Experts of a small language model: 32 experts in each of 9 layers.
Below are experts of layer 5 (counted from 0) of a mixture-of-experts language model. Rows are named router (the router's row for the expert), up (a neuron's input weights, with its number), down (a neuron's output weights, with its number) and show model dimensions 0-127. Each number is 128 + 32 x the weight over its row's rms, rounded and kept within 0 to 255. Numbers have three digits each.
After each expert's rows: "mostly gets" lists some tokens that are sent to it at least half of the time. This comes from a sample of Wikipedia text that the model never trained on.

# expert 23
router:133029183159161113120144123099136134148105072118100104113083125079115124104133132107166127142093141141166225139128127130133162060124112188162121088134117088129195130125152142143138151143170046112127120143110110149135137108137121178117097165169164093114129129144060123115118127101137143172104143085160167091089097125137087110062121114103112158059068138146125179115107119099084196071135
up0:152148169078184146155090161100134125120124126111154121085121135137117085135065078108110145130153136161119157100100124132125154125099089155093143093147118120138116086125141151154099104161134099104097134179114127113101090137195180075121118147089116148145127136115113130126093171140028152150067174157166037108100123167199089129105133156096101149075131097180119112121154190145086187136213
down0:103116178175121184116123104103163153161144134141099107110160155091135128128069101111105136083160168145085202141139091109111086091090143163089071119184145140118138097123150049157116148141086114057151074073103110119136108186104200122093168143100056176176142103085120186145143169100095138107173107096131115118132156119135135132113151122174131152093174153107140159113084162110098102170120
mostly gets: " ==", "cc", "==", " been", "mp", "s"

# expert 21
router:131142129119184115104085150137125136136082088143101099087102109181079135037116089111152029130148116085151139175133139154129156125101128108128183105153132110151095115187090088124065136131140191103118086165167087147064178143099111101165109089136162098143146145147172160132135160132148085134100149114104114166145209128172137099102144111091150112165094073106159083168127156120166119137079
up0:111150209115175107149037196118074141134128147142157142141156150126142129152087086131115122144140111065118154080125166164080076093096202108136183109118108120124119132115117108157144181143144086147169133158098089153085173114152150118121080156115095095159145123139111112189153134109104131178109122140124129126142114205172155077094163142090150112108068075129090069154129141124146053122142
down0:124127091098137189116178127114131156110137167119092091079163176104090140142163176114169186087132138122105063135214153162092099114172181180154135126149077147133139127090131110161134084158138111147162069107121092098147139049164117115124128147096120126127132079133156173163107157119139159201154144136157124169164106111155069136114105087144131133110074146112170063065141145136183080143133
mostly gets: " University", " School", " Cup", " Party", " League", " Award"

# expert 31
router:092164062148092182145110126142104113148123110130140173112188134174149110171198104190113178138108142089087111123147156106131120171079146152167141154046102127193104099090083108158169126102104079124131079083143175155087111147158088139069171126112100112163163097128098125086155114174137105101163167069108144186129152134138210124174144126118117110139157128147127103177151097135100137155131
up0:162168108154056124146145181155161107143128056117106144167063159160156141142184149111133094177089149088087146134110081124099138175090148160086119141112139141138106179148135139149101157138101117121126113119120180144099178159169131202097200085159127141131085125096117112092118167127134105186087112135075081182084164123146146131178100131092190123193152148178148151131123127119077154145168
down0:103150139087131153135158062125189120136080140099113178167086096134137127109128154120115105109121133136117143137171179089198102151106142184101164143086146133070157146181106130116199134186143127192143121133115186086115107042104115115119147117124128151127150117141144082105137162126113187124122133109106138084089150123172179146142035142143109194143106202113073142139110123131117067085116
mostly gets: " work", " form", " include", " sign", " win", " appear"

# expert 19
router:093155121146150169118128089055064091049145166146126128130157109119201121076134148184142171073059093165125176076146072175073103136141178109153160088161122117127147078109133132145179118171168088164148133109138130135102125153123117124123108111138130091141132131129081179138089148134143120078176083154075125150179164097127085122166166115129090124081135113188127131136079120125154156084127
up0:095106127114126129140110142131113144108145193096142129170123089139190140126100174093153192152082108124164134176184154149148123171099132105148122111116142097151113120172169184159121060106123087098122150127073135113093127138086086112103091165101135168117074141092091135142120142190070114092108067133127087158131087151154072121187161214108200119119128088196143105165112140125130128098182
down0:071115141172122183128142157128126121128104149098167099096104138139044110093139168104143120127148074113133156107165106107130137146085127113080104068180101198177130130177108079180107212143187089120161142141061158112118106111143176139112132133144125139145143107139124138118134163180125137057151068189115156123124112102146107200123117133123114170113073157114143108176101076129070118183124
mostly gets: " Ho", " con", " Ca", " Se", " Mo", " So"

# expert 2
router:135182105125106142177195144099125199145204166090143126110143086144147162148102148213120161141166175066083184119093154121188100111117105161117171101190072100073131115176159157125154174141173119119117156166111142140180105138130171102142124158113059133116142133114150093092074116111118101139144114102145141161131070149102127159110110101099161108154120115140155075140142098201129139141150
up0:142116083118148050131120108138121202105090105095177129122099108142142149079097104101132106180115092141127051106127142130129137211133136180113171076183137121147124128071152131141137116116144170147114097092111083096145096112188167129135124100073104136154113174127150183066075102180111054109130105124174121137097144150130149135133183117140133112133161084227152146112120123106151136181149
down0:136182137094116091109157168161080120082153155119080152164136188109125118113146150071174121106154174108110099100177104090168150134141104130094147170225143121115152158105091098129124171089111112112102128158111000124168063109112146128144108119120117131093113091132141067082150126083173138148175134046110104119143160130175137118106080147162145132150130164134081118107127161122168138125141
mostly gets: " 19", " 3", " 5", "5", " 18", " 2"

# expert 1
router:117099099140165120154065114139139133178201139041113191137111157118128142173179174164093141125129125181165144133146108127117152114118182121143085145163081159161122150124141092140109136076161084103119101126176149167085093106130131117130138161104137102110082081056105084133138081088129071126180109109112151140157186166042160150061127157099118163108148129165086098146097083143107136141134
up0:078102087162098069161111089178108102093197128105157201091127166091068105110084158188083075087123120149071184107109152144109128132147131191148146119144106083148155109150105128125130125144110132131102162086137124116171193106159122143113084186129099158102089147094102164118129098094104081177125081138180079145100158156124132179163152146126144118112188127148176165143146089165145150116109
down0:121114160186119108158102082132116072159181100078108172107099136137060143105120099173154098103125083119138161098099161134117095095197118112069148085128152083083210176104119108087133083126147130102082172130135149139091154087144124085082172169147140165160147172093105114054067134103164129176125149111146100112191160152152087145153113104119067102127111149152133119102109079146111133127154
mostly gets: " part", "spect", " end", "leg", " brother", " organ"

# expert 13
router:145115133164057081153100163043081177117143111088185147090110138148089081154140134101079137187148088133100135108127203180134129111147152144143063113098146125095101136084143145143172078175100135098082185135146156100134103121162127080131122145141154166099115153115164139121150093061122219113157114113128116139122122152132150168127120168192147147158137122140103142145100156132142134215087
up0:073147144149112157175085179122096142051149110093101193097168167097091071174171161119098067100140121117150196108118129098145105107119125068066113107142157190135097158110061167153144121155119146122067135177161096134137134093088119143125058103161162137146155101109150154141129075088097173091152116120171132134088130133161114117156146165154123116142127096140116174094115083166188107134130
down0:104118124059135114128164074104152144137098159112103105150126040178114133136169124112117136055124121139117129166142128124092111097106111154110098195086067126110123111140127101114160112113144147161073176158121110119118184062095164099107098142141020138183112116152112180214141174128131133077147120156147155178129130118131155111110082142150135089115128179113153176078160158155139089086100
mostly gets: " ==", " 0", ").", "\n", " —", "."

# expert 11
router:062074092101151106168117127155131140100079157162145125112144122137157101117107114110113133162141076132127156127124050089111155140123171075104136110117124149128153169139102120192119168136125098166191124095129128167108208055118147158170116078138116085123210177105186160070119120175136087104138169130130112088196094180148126136094136129101109164123110122137099185167123174141142193116126
up0:107073143061138078133126168086165178186098079136150173146159104155133131117097115119125126147168046146125139104191113137158100146102141115093106074177091143145148141169154160166140144158116114068109106129108159144120164078116161052137138180118085127103121122076149151143156169152094107065159139149109159128183128117117130191152117171124115156089110159141120195132091197134154112187133
down0:098155114212134123095083136165122106092074094168063141128149135105142115151148151114080109111081111143176134092110134077153126103126109147107070133166167127117202146096131124124162107077106153201110131082125126160127192136117064164099092135131132147141140170121117187114179091188167104085149143166104087121097143190154137142196135124158082138103087068141113087086137090119116129166127
mostly gets: " American", " West", " music", " German", " York", " new"

# expert 27
router:130157134088110098120136081132112104074108109125089152164161123103107096082116160148179140103145089120112141156075133171105124062152173088109101123131123099131130147103060088162163155130087172147140100116105090173156147108159116122137081075116146108162144150122163219128122066162160098109097149160136148097189145146106187111108112120047172100155111133151130132111089062104106068055152
up0:150124093151123071181194099159119146117127137167155156107157079033131113088098166120162139132134132082104160096133134122096113110142147099088170093121105049079121106149066146155146097120119063121143144089136144098171148134181171196151085076135140100131080103114110169165121138154126098084102133104183139080141190171130135076147139111114115128148152116130083098084112121113114097094058
down0:106107120150083158101152098135108134138200153090122133129111171135037126078111066184127099148176165105092113078179081110105054106180063165115160142162088098136124157142141177166113095117156057135123123081110161169095135113118074158115129104137146120132115049144144160062095107137113147118127151114132123118122133154111137114191152137054147100169146116099135136157127137143097091178155
mostly gets: " American", " player", " group", " local", " city", " new"

# expert 8
router:142123151167142162167110144211157148123107121134130092146132109107116115115134148096081177152120176058155102157071112109141106120177131148126186129111150109150093155063121134173084176096159126064129181076095105071110112159116158160136103144104161248110081094164098136081104138123104175090130124128066108163125119091176129128125147092118127085158153149090140124079121115180130147112141
up0:061118157109131164121088125175139101113118142130145131094093134144159165160173105088189100194164137088109134112115167137086094070133129194102117101136182156177116118061172146131116109095098172118134146093108142145130176130112195169151055077149132157145113150101115053121089145119113145176099136097107088105152094097128133173154140162167094114106140067146183085094141131104191119096129
down0:124121151163143145120104103116140045128109158148158169049211109169145169086099154174110155102089122106141134140149120237143083155129169110101127154144175133126133128065074135116086180146188140119141110128104140147145145150093159099117155147103150109179152149137170134135102184158153119199108161114119149132133149140118136101095134131143082139025140110083142087134126094169150115103166
mostly gets: " but", " which", " However", " who", " some", " many"

# expert 14
router:162119114116137155124111126134126110139147102115080174109107141172140177111185112138188151114164128103151125170102085113148202171130107136101125150134124148101067251139093108129165103187074140136096088149110104156067073090172159148141160076141073116186128086140112121109087108127075089110084122162134141118102152150128121057138104124076180154107103118119102128140083138123126067130155
up0:113103127128113108173153095108163096184139056177138163110095088105120189139137084180188086116143180110118164092147041124108155116106140107136175098103100158126063176105137102147138055119143187132125133156097167097146103090197160120102120124135089108120118146097148153091135202124070124128141121119131106189118174129120103125163156114142134214141153136073123140115086142090147147144134
down0:159121140071142167106117110123117098138121109141183122188109197076046156123124156134161132167138192145080194114077102119156049115110115157168128089080108182124106126119124089085138161127099120133083165135144135113140086125129148097134140143141126109160132128100180086171147117159095151142135115127101159139163120146170112142119058145153135106084129234134140132149073161180145074078131
mostly gets: " st", " car", " member", " player", "ator", " Man"

# expert 0
router:135174154136139073139143154082118117166175139165179121132119104137070162097150170131113147138158089113159140186117177189138107112115081191164072184115115135152105058097115144118164067101156122131089092129142155113142115091145105137115139128112125075066176153154175170092114141110197091110152174135180124103159124097111125066175097099149135135118067167098106093145168130125197130097131
up0:133126133134132128154129167082099145161169096149141152124127055155116158164151110090173179166148130122110137109099144122080085133132125169164095167125142125068076129171104114110149146155156092047103087100057102131107147105151091119116099151162153127075163135133146135159085096137137150183147127172141104112152041113110150137164066125136155159127057115144110135182242157117131144121077
down0:134188132092126077137134197145116146144142141037158078131167144194105151160142151116140142128186112144157112161140113114151111146175130140169128131121126073133134120135073159111135159064157110089093120118141094112165102087114170082132136141102137130133140148152135106160131118162226189146139141013100122136132112096102108176156164126132105126102137143072079112121114151100157120127036
mostly gets: " film", " season", ").", " 2019", " 2017", " years"

# expert 15
router:147111102156120158115179103184150052096130130090149148120117144097090125177173141147175104155115135143153134109164137174138163116192146107156106152085109139141135095160095100126156061155102063124155110140104141150072139121095236134100116164102095132146105182160132103139192222114160146115093096089118168156140126106109140193092160118153156116078134139124100117077154140177149144163151
up0:110150079100128122133125099124167131115109122077101144047112147150106178136191144129135131111180146172150070122186110142125142084174121126132131159110185097114157158124154157149129131157134103121141133139067127188168158153117142128150081161148211060125135141143101107208104129145169148118113086155061070113154143178112157089126096119120145158143168118167153093110188120159076167171064
down0:074141140112147167117066116102114074132160138155110186154163123125110155060170128172160133047137090114116142051147122111150151092151112174141054091110086150165120084147132107140146069156167163119169145139106159144130106128075117082134107164166122125131110068128123073138130136113129147138130127101109140158090153139193065119131077069128148158104106162118110096080185104155175061115114
mostly gets: " dis", " at", " north", " south", "|---|---|", "\n"

# expert 22
router:120170107145135106102175176166159151151107133167080130151164098040128168146101111138133082129141144204150192108156102114149097127202114112125087087132139129153086094178080138108110136131105115137106148106107117181053078155121069139179135085152130121147078135121109150148113129155166118122107174143169133085108177140105114134167128137148054104190135087124163122082180144123097119203141
up0:125203168118117142117138088083139119175168133119132162130124134121147116131108124104095087229134101120096124118136094089131135111061081091140108105096121076129116079143156111105076138170101169105183161128126151159149155134096123143178128145148154145106071128109094123174112124128112186176078147081136143080077211141166112101082172163143118105177156096111114156066132118100130073175075
down0:131146100134149108124101143187129108135133111109119097075117153128161097134099150147149115135120114118126191155174158079137124177195103182111162122157186144171126093189133095109050097136129099157142124188116070180150071158127125133117154146085100080087150118116120161131148106122138136148126175119062091113182134123135110189129167163218105120096080136162084100149175086087134195123109
mostly gets: " the", " The", "The", " an", " its", " a"

# expert 17
router:138174171134154055126121129199151131114085152151090134086205128142166144159109127137124125133128155167145094074149098120136176121089121122168115091158141106124137049181105086103138144133111081140107108110145126133166127142139059111121081122152160122108150132068132172147141024110118138085117169152155123167095128131120089146198178155084086085106122099095179104164154117145083160179103
up0:079188144091171035205110168161105102117165090083111147052134148127158124107141098121084128144135114160131142132153110106143119151067157176134116090112156137169121103107144132096171099177122115193160112126163127143120168089140122142110084152142132125093191154098141145156135142099113114086146171144150188114034107095128090177126177146109088113153137104123178146170103159086137080161112
down0:153094120154117168123160165085125122136156182088147121140134148120121094105162144173142154121074131138154091140075205134118138197082143107087122157129153081088175116160149127171123165118042125123142131133147112091209138091120137154136166123126154112114055213107083115152156193126150153128132092131081136187100125163150155100113109101136079152071150140139118081156122110178172175094138
mostly gets: " the", " a", " The", " an", " it", "The"